From a checkpoint of a small mixture-of-experts model trained on Wikipedia: 32 tanh GELU neurons an expert, a softmax router.
Below are experts of layer 8 (counted from 0) of a mixture-of-experts language model. Rows are named up (a neuron's input weights, with its number) and show model dimensions 0-127. Each number is 128 + 24 x the weight over its row's rms, rounded and kept within 0 to 255. Numbers have three digits each.
Before each expert's rows: "gets" lists some tokens that make up at least twice as much of what it gets as of all text. This comes from a sample of Wikipedia text that the model never trained on. Tokens count by the router's weight.

# expert 70
gets: " |", "|", ";", "-", ".", ":"
up0:140129171150111138144142128126157115138149110138132144103163149125146057153168121142139148103148100116181170139107124154111139157139184161086132147073081113114102112130153106126073104113149151149077137154122128140110123147095146108188158136134119095163112122114147125138117129122109131139127123106128114127095140142137119124145102148173109160128131116121115149129147082103146130075124
up1:150121142107127148085160114119126120125095127120125129137111115088132108115098114116121105125129149108160146126133104121151162084109134155131123113107103103162113122115100119178129113149119136141145123192127089119080131109110090128187118159095136099127157115075070131086142132090107120133161137114119154180148143139126109134156161179093130149126148117121146094106162177114116121142102
up2:121172096106106135116125135084155111113084105141122146130131142131137143122110153147135092120137134133152158131080116137157103137111110064114149142102151111138096131136154149080137129104129118140151146149134146195086148153112086140117150088107108113109128173130158161141159142119096177090122172130165136136119152106167109167157107092136157142095135134127132133117106116174136112107142
up3:149093139119119166097120134158122160142152167111122105115110148102142163119134130113098122124123155114130101112150137130125160104111134099101123166124164160160120126122143105139068127129114130169125130096131126132140143108128110105099105161162145173149119100110131102158092074140083145094132106124111070068120133176132138116135162121155097132121105118160113120183122148147111140119184
up4:134142106128140131164096133149124114173064119117109119113177126118155096135139103132145090115109094107178103106188128134118165091130117158123134161142141123115138121105157134108110156153121120075079132087113142153174121147134122136109122120099165134115125089106156169139157089124138167175120150137134115128146136103148149150124118134119123189119159131151134145136134117157107081118131
up5:123133090147119134112107106107115111178111136108122133102158132117121144099134128111098103123127144087139135131044128129101152096113160089133114153126162156108102140140065119121134131127115099163144117108111109142122103084127086114152133098178101171160100142092065127120114179114138159130100127135133120152140148145124079111096130106139128141129132115097146125142160110163143145149107
up6:117122116145129149088111117087063143122117145121103132120146130136179105123120127101133141068134113185137117147120145121134096132123125162108127138105117177135181145127079129123147075116138163140142120072102124126168129137085091148162130157151141094157155076130153104126165125137105119133123117156099128099092143112131157136148163126130123164105138117140084111142116096129138124120105

# expert 29
gets: " S", " F", " C", " B", " P", " l"
up0:068170080138147186069152146141100158138067131173075107129094151129149119134116108085140108106128080125109122115124111147133140121141136154130075134123120122160144121148120129098148116085111133135141134114103118142108115113109106178140154154137138124147119092098135111122095122115106108163137133180092129150145169140170130150121149104125125151110142132089102145126151122135120147123131
up1:141149113102128146141109086091109139146078163121168142154125159150156112117097102136113144085140162157079126126135129164118125115123112119133119125130068120160191154138156127165154099124132137156125117080131164146125158126127146118093147158144151160129146118129111089112137144154130125164147172113138098114132067134158171147112125115175134131134107115155133149136132103123124178147144
up2:133130122114103176141087143079106078074152166113094115120099145127166129131131138121144117092126087120124134141099140138152125088147136128106150143146113126134137145132156117135136178127165109141118185100114165120167139139130134121118112098085165102127149135122149134174096108113162135156113074137109086098092128187124120104142146184136138116123118109142134138146114123154119114105097
up3:143160097128145145141140152109113118117119120126154089134142080127176173057111132163116112110133126184121135117107108107165141094129120105167154138142142195114166106130133112132128163093173125180148142097136127122125132111112107128095143155157121133140103107129103117141135158169096113147108135173117168126133144136108163110107139084132131111147103089166152124145115137135140150144153
up4:130143128153103101104142071136106103165156113156134117099109111139124104136100120154114122143140113137161134151160109094112150098147088113133147110157151166140117119064193150197148134135166120116110133114106137170146079092086152139151135106157144161130102124118078144102137149138127129098104133123149113139118120119120119157083104091128142114125106128146109167143150153130164119126134
up5:125135143121121119083111122127121144106073161174129123114108118164124128122145119084153111122112106126109116099133131130112148111133124153115174073131116122119125097103101129129108158162165156135116139177146128093102131120132157135105103131151109171158110142097171140109144077085106128113138140076114153121110130132177167079152129128138161142127110151145140087116164094105116177098107
up6:130144191119151142101135118133096075122119138171105120124093171130115100107105144149123138110167118158147164142114128155148111093116114128169138113124152112096116129109128132128148156126149118143106129166167116103091120127099107136099107153065115118106175131149092164130102123122160112124183104145136150112127132155052123105131149129074123138133105120136133158166108133115154106108128

# expert 115
gets: " c", " v", " for", " V", " w", " ass"
up0:112124117120127124119109149140128082087127098111112126080111121112147144119141155153116118118142133132134146143099152118084139127138125151088088125102139110149120135164147143102119121102115079154137133147107168142142139118079097149173113094112134110121119130117077177116135127165138132120177086211138080160139123160107094090109157090114134123144115111117125109167144138131171131126106
up1:137124123142117104124120114111095127132145095121179159130105121127135135147148142081126151132161146113134146131139141223152120160092125105091095151147148113111123126127148151137124082153123110117127119136171138131102110166108137194138113106136120158143160147101083160126086099126110088095096111131150096156182127109143122159182122157146118133114137089116121118135158133145130129142141
up2:119150151145146176097114141151120145154137104118156126137116153138128134120142095153096098087112150148113165095134141129107099091132131116091115147139131131096116130185125122097148102153148149130129130121158152141048138127122115097098161107106116159139169063147146127073134137110109152092070179148115107155118149125118104120143156130135120142141165134121122109102140104168110117120110
up3:120077167103099106135124112122112189130125162161115158142099145101151156138150104121102104149134053094146122116163125178102137117128097142118102151139155129107117143124122105137151178156073100123122186133119122160105112124098145097110116150095165113128113123144118138114159158113130127118109123174143136129108150087121105101104137116113097125115148170142146143111142148147111149123166
up4:138195126140120110084109144151171142204120104123117136106126085167149109150135127102141123109130137136107165102164141185130133143160107136148140094122140087149114126122145114097173128097149141184165142130117097126126126091128110121135154108152100126111109136098134115112136134120109128125128149107110123127117128137142134188126162092128162093135122085158154141143141086177135140125099
up5:099098130141148133124137122122100132127154104120123149135117135129109109157166114100117147118092119175121132184150088135187141096093143141160139119092109138142126147127148111135175180148124128168103083126146130139145115157106130128099107137142125158130154106099086120153060161114164125119201117143147103122096138138154103137119115120141151125113142101137087155181142137152134136113145
up6:118143122168140135134122166107075144082137112117168130083139129139153139121175142109122094139139124124145114137170153170114129098117164115083137108150128137121160115118142123146129133160156137114143131081152129155142117102071102096125100104145088105135155093143128159191150154150141142136180139113083133107109135126109133132134125151087125097107124086074123114130151128116098138108098

# expert 99
gets: "-", "|", "===", "==", ":", "="
up0:119084134078087122111115101157120117110187112172123102118089147139112127134104140136110139099119133134144125100120118110104131096117145131137140143122106133148112080108129160181091134125169071130137131112095120176160125143107117133138113160143136146149171144099130123163164139170103083156130105133140093174110133152142112103141118119168086137132134170120113167161114099127114100119123
up1:121126154079115144089120088095114119170122138090132167115105110190149102140122104099130157093130149133142111104138112135139156137130127099094159132117113103151066109122141093133154147106123128135088144125141147121086143140144135131168086087148176095120154165152170110154107123105127127116153146139117151187121111099127065121110122160130122145157134090102136130120131132132132109111115
up2:114162132131088130112112116107117121154112122161123135114131122129136136112102111128092138120133133118126127126065138120121118114133114097115140191150089110106194064129142162125123130163130080158118128072108122129107120110120135147126144128178077102109127132130103111187139133112153090121142133155125122125105129152132121120095160138139154097111150094081074160162126159126120157166130
up3:128124119145111143137122080080134157149146127137110147112162134125142123127128124138106120097129113154110127111122161140112127134125184089109101129129074132129117117106153089171104129145118082112161139119100127100111126097168109154116134146147112135144114164139131138155158016141183131121117130129144127100141147112116150134066104128141117150136111140094115096106135162143165121156103
up4:137132120107131139165112122135123126063177127168121117136128124132102130129109125132126178147132064136076122147129131078122158133113114155134146135134112164121154088083119123161124173144156124146178135094142122121126145113136107148128152157146125167107111070088158121118157156097134105142146096124122117136074132103131160127115117141080146119108137083156100102125105127104113170124130
up5:128140142162140124109148072124132171133138079152118108119104148151169125100119154119107117065114147160124124132115113167135081136143107110143117137132164145178124171170159136167171136142153135134116116126119124137119119154073118120134124153162162147119160098100139101120112131112111109113149111127129091128088144137141133133135137127139194145101147101151138140146147110118132085084072
up6:118131153116118110076132137149158133097109120179099115129144159164097127100170102131159132122109150113135136130135136110132076097141139144139106143106102111137082152139154164116138115132103100125136162116088123104097133136100087179134149125060184145106152103135167114133129104136114109109134128115157110115112145097139146182122126135122119147164100193125175101126141132139135114147134

# expert 18
gets: "ent", "end", "ed", "ing", " the", "ary"
up0:132137147127108122134177132124092115121174121133141106131129128121139096114149115137091115171127143133083111150092130156158124141109108107129146131122142128111117175132151133153102154150139102144108150075128168149090133164090122169101133115164156093106172148142103092140170098177158132172123101175132144130142177093095146151181145107163131126115092136118112130129099130144131117107133
up1:168151152144122151100103166146157172122143149136130119100115138116116110095121151167086127135128141127152108140107109158105166134118158169098146135187125118120137131142127134146136126137110121157082118123103116105095124096141138123098137140147103148134096093148136132123159133113151179130180109130063157116069147134137148124102119108148095144143143088130082103113094149171116142145085
up2:077150104148095131139134116136125112119133104136144135038103157132121131112125103107115099121116147130180124139098134107092086075134137134111147139095105121125117074112145135125114129145114100162154101138092113161134138139131086128177158070119124155112116141130145077115089115100121084118138139105126091115137142154111112112087113107093131114107130113125181105135121107115148140119110
up3:077100084106078134130131117137127132128132146126146125136133154168135084150115124103090117141094126134092144133124142134203107116079095128132088122144203113108130137138133154162143131175156129111153130120129121152141143162102087125117154143091094087140146144141142098119139131134155144143077150127117102135123098197118103150131132166136111131128122149102114110154127130150148154132111
up4:120162144130089168099132117149089142108117126142133111132118105150119133107119136123103119152116134122129116107107137162127171115127121105146121162114140136132135145139128134141115181114132091116185124127147101156106104177151156172115120104062128147175156095112108106122114141130189136156136081176091102143145138101092131111106181134125091158153131084103148134161131111132116091119119
up5:128153130174164181162129074113132109122115130131129113091133148189133142120116093162114116130154084158101135172136158131113117137141139126138136131185107127165146144117132113106067120142152118150117123150113120130164127152120144107128135147142085096101133116146142157134128170135173101112115137088095104128153138164158161119148116131135130141099136191127106099173133145139143157107152
up6:144146124135147124131090167145155156124139086147109125110153102170098133129143117125149115160106093141124140148123109151156092096152116151151117148117117130138111144096169106122132096118133115126145164087123125136108086100168106065153167115135078127112171157094154137095076149186134108101144131118135101112147140154142147117143105147140128134097105111155125120165135088146159108137086

# expert 58
gets: " (", "\n", ")", " pre", " |", " per"
up0:141119169185152129126085126118128107098115071110130110145138154119108137106121092169163111126127101094102118125117138140116161106130105115132138124137176144090101130125091122134113159085101118121097138157097154140149103141164141087125142119110074125137105132061123114146130097103167149126083129137119078135141100149128136145138132113178078143107132121113146126132109108141169130168123
up1:103168178208136101148137155176138157114128106143101124125134120098145136123112096169119104113098080143088120084066103127116133141121130147144114112145134134141145145134137108129144138071184096129125146109123128129166104174121143115116101103105118123132145105152147119100142180138142133144109149118133100086127123107138195145091134107126108134129151139096122137111121098132117121151127
up2:117114117144092143110126126108090092116115150158154122113150140144135111089164145119138109124137141129116175118133144138189101083110116138161112120099166112102154142128139174137120135102123139115088118144101128170107141122183138151131108144189102174106150132165124080168097097123118137141162121126139091118130164152168132135160152127153097157125146096108157097110113152157132160135125
up3:133149138105105124113142148115090130103184108146132140081135114177145146114149150124129121146147098143071101115107137134129108118167104125138155101091166170098116138143128151145049118154096128148145146182100116104117145139138135136095167139085135119139087117133148141103139148147169136120128120160117170137151107089158122135158124181145129136130126127115118134150093127153097114159107
up4:119095095110142159145122108096110111096139140175112151129087155078120146129163098099167111134120123129143147116124147161148141144103175114122138141118159126112114110121144115151114145145104135119118122087134143149136128114048152186097153097158161123129088109125097137088115070159105117129151155148098095132131125117143188118124150132114119176133123143132135150157121146107168121127136
up5:134126169130123134109112135137104073039156164148118095122114156166133112137145122148088103120121099076128137124140122122128150112108130151130152083113063110096138099105125158147094138163140095109136111113165133133141128100130132065133089127106150110162110132115127141145100133134138126139136112132147102141114048123132137148117175157149118133138156120118129101125140144132104121120096
up6:128184154149155137105125156129098121115083111121128132124176113114149145098126131104142125101085121115106091145138130145162173163150080119133082133143087125096095114115145128111146129105182119131138090127124135159139141140093163136105144150110141165140153130143086136118099106133098130108192114145098106075118137141124135126157104156125090125109147092168079121121124163136110116121122

# expert 71
gets: " f", " h", " P", " F", " n", " dr"
up0:090120118125173161093129162109122118104112134088130137107157133131129155101128163134132156121112120109107141105151125136130135134109129125120126153116082101137143158123152145116117180128140108156196088115145129085127124162126175161114121126155107149161147109154138117161115144212118146117117111125130118164115181170112136152102120121143095138123152092090150100117106184115109135145115
up1:120151151132131141145116105088111121103132160122182118100144141108095109111143104134177131083142159083117121097146149121075162119131097141111127117099118132123064116172115122107106104107123128144138124141103161132121158099138116151099101145117124099176161121147109108118162149119134103117085102113142151122123101167104152164083081138127101144136103159101183169136122125116131115137115
up2:108110149150108128093113084150131100130116099131156118082150118160133105105146147119129113162156070108166146077133148114114152116125150107146156134168167114103144079117106148097111147133104100149111080130128137130131078149127137149134100124160118137142107081125125105123139200114153145147141118118108144124124105178107136137131153154102167095121139148128153156129174124161116102108146
up3:153116120148146129136117150175111092116107112136094140132100165143153131130117109130167143127134117110128137190153159156095147126091155165114132120142120128104150071096111153128118112168123126168141146142148124210151153121110166161122109141147145114103106166139129160134127147119128139133099156125101140134113105093101091099126132120174125135119160118118108160130108165114109197151109
up4:117143142171104147186155140123116196161123111111123129136138125141138141124132130134155124123118114112077142149165130140134107125095137157119095103129138099130110135086127150106113122051146139093131089179186135153121106160127126154133117121109106203120145090146116095115145122114122098141121110120096117139115115128106101183094146140104089115153157132110136098136125153109147133130133
up5:118158121202139120145139142129155120079155131150163144125064104121089096129151111130141147101096151145117155104149128087123150108150143169139111121122105132126089159176121098100156107138101151109147111149098110117122165137128114127163148141153105169119092137136107134154105121127086130138090154108123142096139143114109125156079126114165083117136118120161138151118128143158151109106085
up6:154121163152126123113126124096148114100083131162148159091118142150141119183119117158143134160166152117094118120121127161140147100095112183153116126154120116134134126133134140123135145113107169121091143112129100127150111112120145166133130136111088160128095079175118053110101148141072113125122122126154122137092159172162140146114135105171111112138118110100127150120124094098131157157098

# expert 33
gets: "|", ":", " Born", "–", " Coordinates", " Country"
up0:176113134061111151098070171133124103129144113118128146119115116133160118099115127155100121098141117128128131112071140125145108108130161116103111127112105134113134153102127112143119120132120148115141112119115152123122180189134181140108140155137114189137100118085145088137144159141166130129132110125143134119117147146140123125081167109129153191154102129130088104101107089125129163103149
up1:114098150128104106112114143155079198102173143134102150126124137104130110182163105133152132123166090149138104129136147181116108119137135123106173117093133150136095141115137116125100114113141137103123070151115116104130116070131153144143135116123152150141151178093129170146148137117100087135167125166112179133154114116143132137136135178113159137093123129126140105126111133131133130160099
up2:156084101131149141166160146110114104160135156092095122148120153152128137117116116144132135138074162169118101125145120114162102127124086106120140172124124110110100167133108093156120136151121084059159152145131178141128124175108077154125118132115121125110135097143127187166148128122112119132130160124115147154151095110116157108100149137123142112088161125138099109142139088110133108104134
up3:112150114120144138173163120174132139098100134146131107117117068108166142149081116201134148111123111158122118140157165091181152132166111143143147106146120149126101123121148121147151142146111172125132122183117152087103127099133146119097113120118125182155127108112119136151131123159113114089145136097116123125168145125112154150098104130121120122114133118096131135139134120147167100058134
up4:141142175151094157117143141170134128140113118132185138133106154106132104147148146088092183078109137098162178133152128143165195144119137100173106144148119164164094166128165104116134128124134095175095111130119152118133106110110140137142079095117125143134142141112128108117106146134121119125145148117108091130109140091114117143111117135159088117131116115152089143136124090132150112145104
up5:107188115156114132106113149109143105134160100092101156144116139121154137063143151143144135107198165141125123116148137117131118123107131123126134174145124090174096177151133129088130087111123109135158108140116146105147114107110117109121119128113109061118132155079116144128136167167125116136155143144124107125164108086134166107085100106131140127126108102109114166138169150124125120107122
up6:147127128116133118143153126148088138107110122131095155116111144113108126158175135127157153057107138173140139123143130139110141136137132179154112101139118146083088167148125098143181140142111076110142129150136135128137121105123132172089135159132112144149082125121137124086090098143123084131133110096122115146131139129123159134068122124152077148117068146143127129150178103126127116116156

# expert 85
gets: " ", ".", "°", "′", ",", ":"
up0:121109092134188108133095113138122114126144167155117113138116079090106067123116134117139071141100095100119175124118133136128142168152127142156109156143111089136116128121132135135110124120093145105157101098137118125119090116081116057072156167123127146132166131176121103125128091148100092154123141145105158148138119130140139118120093108118135121114170118098139133112114102105141119115148
up1:126111116127140136173144095098110111100127116143119112115108156096095139126156116112133117124092164105136097171162124120115098083120136120123159114143067097078150083103116159130149116148118124114170103121102117159117129150150113107079149085120119107111158107129104114131119171160091136159139116118161104175125154111135150122115133148175130096098098121131147114124121156105185095126101
up2:120130082142093113131062124105129089132114113110150105093124127171126121153131104116110145128104136147137090166163122128150119127134107108134140085112146069125117091129120149140133200107111129149108120124142126152093117155100097137127107124145104143087122110127151138166164131133130107161124126115112160159122111123191136137195131139128076162080107126147129131131108124150087118146128
up3:124102142134127133196132123135151125113152139155105124101110139150140087137102179134145116160093101116130124108131136116133133145129117131154114168115104127135107113129129126119141103109138125066135160156095105158112095140152127060096066127072155125122118133104092106096105136086098119187140116151110138141151111127143133115151100153094102159120148109137141142102126084138110150174138
up4:129096155127134125089149131083124130136159155112120101132137127163100123108128153152153140143100067127137161147120143130080177153143125130161125119120110124157129139136142150140118132130131113157159155133126137114125116156127121111146122137154148147167148062095113108177127129139160122141101072103096126122166160134128123149124155127166134140127111125075112134187161064094103086110111
up5:115121171142101097066107127174146079155127116102137096144130141154109100137122141171097136146167165125108119128111144138157155177105126129084097125111155096098120146138109142144144125115110151158104123085117105132121115155121143135057116146136113147110090099119142135159105110136078133171122117114164135146177119145140151148175126166119107153140154129101128145142136155119107106121110
up6:156111122143149143155155168079145141128096143148101145152146148121120093130138140175135115147137116087107135139114139131181119126144148146078127121154120144147139134093141120089114127097119141108174123180114125111162147157156098148184155148144144138172143149181116100153137137128117102093097119129137098091185138147124143140163101129145146104119163115100144136121162141105133159105164

# expert 32
gets: ":", "|", "-", " |", "=", ";"
up0:115102118102114128129143111112121117130142109137169104121089108139159106122127145137117172148159124145107136165159147104135168099160112132167160114155152161115139092134102139157131133099174181180082122123146169142100128108134106121127117136131157115140096149114118129109142132140158136121178100158123168149097143177125167135141139166163085152117168126098111147150124106098095098159114
up1:109086103170127139129114136203118173142103111140113088119134129143136125117189110111105094107159127149111144103135143127159090105098090094085182115134118145146136154148113136150154103164106092154134136150134119142102130126149124128140097187097114114150145146102112122115114133112109121117094183171110125104173173105140136119113101132129119121118125141147125128138157132149133137075127
up2:161114111150164111148120143122100135130120125142087168110170136164120084117160130109139090129155115113167127070130120152161138136145152130126091122092104118138117129122112174110165150125151142109096103086086102129126145099137124105113124141147141189141097095144095148102104141119134092143098121123151051096140104155123153114091107125130090133104131147110149089113122134153102124124130
up3:114096101128164115145109099112119151140109154139141157140128142151172121128120101162185168131145085144082138114138121133100150120128180125102153137147121100158124085136134167087138149139128164109148131171115170141121165113106139133130102186130119119159135173109085166116126116088128064128123138117106116102154111149134168122156117119133104140081127112131134126107134100112109108093124
up4:088122093128101135128110136126076127140177100117102122128167148165132135124108090154078126119091108080129164109137133128147129105136159117107113134118087140112138151146147127121094151097109062136150115095104119137131144135136160139068138145125131139115152112098116139110130140171110125182135127123162108163175140093138117126142101064133155120115151132151126105121131143149189128127136
up5:135159095090139139119118084137115186098133090095123150122115146154132140119160142143150100091135085158105153143125148134116156152150123123135109123162112156151113121110131158159115114096070155173066138120132105107159173122111181117119131115101123161144181137090134126145096103110108122141098152139147135134100117115157134129140108118138087158148156135164121100182133117113120141122127
up6:136137150114095142153062123152134166128093146136121132148072145124152128131141165121046162132137143148083123149130148140120156108137172087145113124141140129111123134087165153165095080111153102156176105115121096141119133109117153131116100158155107133141131103088125143153133131095144131117126109166101154138144127140103093107095123154125192118136137115116127129156165130132121146114123

# expert 119
gets: " |", "|", ";", " –", " -", "%;"
up0:155139105166117116137152130129097155136128181121122119125145149103129139118143148154119088145087139097082140110140135135172133146137101071152142097143129091127108119075092140157097156133134130156129113075152133155154121106092102192154108088110142140116128134135113120125095155157135128077155131159099140133101117133137131108143094117160138151100146112126124188151150121134175112118150
up1:175140143154156106158140105098137159211176097122157137109109115130106124171118152079143151098138143156106112122134140091161111171140141093132131146128086162144143115086178085115155159154119099099124159117140121162117135130080121098138123116145109107144094139118137109146127129137143130110114136176124147101081157120107125099104154133134145116129138136097112109136108114112153132154135
up2:102095111117127142130150139123106122135153145109113118141142130154130167130184114136171142120116105128144153160130144121152135137147150092131121143125085136126146068105114125149141161132096062202128111144126100201136103147169137136108144114135134134133143055146105150080126129112142114148105110099125139099075147116142119115114132091106140148152146175152151141119134107117131139111127
up3:119146093127148126136142143153121191107143173120150150120169157148148139148099168122124137118122087131132140118119172117141140138126168099175139091128141118140137152140127109169070139166116145130132129099136149149158116098123166107105110111130123111148142129159107172139112076105119091104114160172145108079108111162129146128127073074122107147096121120099113127170146107129117121138129
up4:108123141111079121132154107170134122165094123143130173136147120068097138137107113147160161135139076108138124103099121121116134084096149129150101141118150121153156116138130125137145103137109172114153156164127148092124154119146117117136137117115123112106159115179148115140174139142111137143143094139110160176123141084119162173164155077100124117136133112090098152095119131084127158151139
up5:135103074165118146106169177098124099118142142172115141117148144104140162125140115138163113162160131130199118164095105146157160118135109152115130103115109175114127135143120139117156139152102106123142114122118120148123120146158104125129104121104089146159159127123146125134072049128151123136078148091127146072111131119145143150125122146146121135141130151100117099148149121146128082143114
up6:140136117141127128171095132121145140146124144160128147133146120131127159132136153132158142130115135125105111155106097139120091105131137081087116183124094112098145111099113176120112141162100130102114126124113118142137112155120168148065135093137109138156090156143139186164167134126084088142073166146119119104161133125136128161149117182096119113096129160098123099138132095112128152096146

# expert 17
gets: " in", " at", " of", " on", " from", " with"
up0:066146180138165138138149150133157110134132119134151099129147132157118119134115106127143146130144145143094124130110134121160119126137105124130129119141099136188127172116139149166100150111112117158100123144140119135143151159079138108093114157111145113130154034140099086110101142112142119133166112101145113121105130161132103144116069129110140173083163144143152155148128103114114155128162
up1:125102113139124139176117142151122102129138129121115128112132124110146131157078189137101131123147108145127135136170142119106079166117136110097144139129119127135116073119147148142146147134103122090124117082137158140063141101169105116102149152165132145112085134097089105142120115154132163197159152094119128123129120110144167138113132120133135132117086189131160138174144137135146110105103
up2:103121113129102136152157180111112165137116145155123103083147121101099125162111204108109082095106118143134132113164146136113116181135133084123134122107172129130135153137126148149110105143133163134102138112117159116119156114096109160123096082133128139107135115106145117122116105144140108128129124143113110105129110151160125086087094117119142161093099120108125132142160152136105106159044
up3:160105131057100126094098127130102082125153141123132108153137168114133162141141113146106123132118103137134151127157118101116125125153137123133135133165128110148141117159136126095118113120107118165169148157052130121110158103141089120139163165131144141120124132102123124154147121119132140125131118155093197120101124096098103127144120153190105143080135097146107101166094160132175142117132
up4:081145105180116141102106101117119127134109086079143139126078135110104125140142123119119131133093122123107141083166099141105138143108118134114163146124148120107141126134141101110124136153137118151137117098139132131090119066136160150131091104147150125126122123106119141098143099122081155168132107128066115146081133151105144118096183069190117125141119129113121111116169113116109129132087
up5:151089114139113136098126103122117188148160110135155121096123130118150124130093130150140120095157143134109119180176148093128151089141141164134129152047069114102140068129143137134136133097121119130120117147121130147125056137114130092116125135136152127116153140112111125115137131139087131132116115116168098110115166150142113120157088098140176113114140135125137111169153121138127112096089
up6:078140119115108144152129097160171144134140131155137167102140122158150130120116160136074133124152157120131144130105091105123140131047152152138127163102097119117119140127143139120108136087091104090136122106102126090141128085099105114158120136152122121119151153170171149146108118127089119134131125146109089138097166132137097085098155134140099145166166106126075102134101130133159131128116

# expert 0
gets: " a", " and", " first", " national", " of", "'s"
up0:130138124102123128135126119060103110126122121122165121073105162160126098146122141158109086141138112097105129133173112109155095126137091095166194120112112161123144127140134105149132123100084146142106127118108125131171113149125124102125139115172108092105169124124084148124118140138148120091116167138148154114147163155175158154169129104142138137101116161129137128160121094143106152100161
up1:117142129107153116146092096100077143122118106113124139178160122170115126076111125158160129139112152147147175109133111132118095149093108154173165147068149142159102134110144133125101141160129134118095141150173124136139162134102157189095142146128180106116145083119136154109086135095150148121135153149115126099140128163116128154125157133131150155158117111133097100121112124111128131154117
up2:120149146135102182160152123109162125155100146129139117123127124122132113165168130137115135147121156127138154152118162167140126138103098094084088131101145097128140126144120169139120140115127070165135145149154146089101167153155117192113143138128159149127097140129151175140132107138161139162162149102164141114155100156144118164123111111173103169133129124142175152099142156130157156124133
up3:130114094071122157137116110113181136155143124085140117141159140140135151132144114151139136170164162089105105126100154144120177105149165136167107131118131123130120123123143156145122158088135154149162185134141128110115144105104131128105095159110147119140141133088156064155144098101140114107133142106126103199147134141153144146137133159166124173111158147128117164120145144153106141146139
up4:098106107101160132107099097120129143143097119158124121124160130144163093152161128111136139109126145121070124151140101126121100128164097094126133163115109087140113119145147107132161130087103129139112137094107110161136147123108148117157111142138126166122096084101126109113145121121103100171145110094105089112152116122133177127139111157100174159099084134148187118094144152155152096112087
up5:096082138107099147129141114119109148152124092086127139131126148170160155121131099127102181154111125155135168166118162134157129150147106129148078121104115137112127149085118117114077149102131156159134100104115130158070124150111145113078153122089155161164085128169145160181081119140144109121158145144134104126104142135112108133117124154120159158105117154111131140135149117138125121152137
up6:136119162147163111132121130119135120128091123127140140141123094126122081138124140139095150167131130150111142124101141124118104150136132139143144084146104097122117133107143082115116134131121129184145095105130094163150107110129151126145110158107144101131099119069124146098123074141123153121129172096177129091133187129058120139194091132165129133118169106136162121111121135123117154104091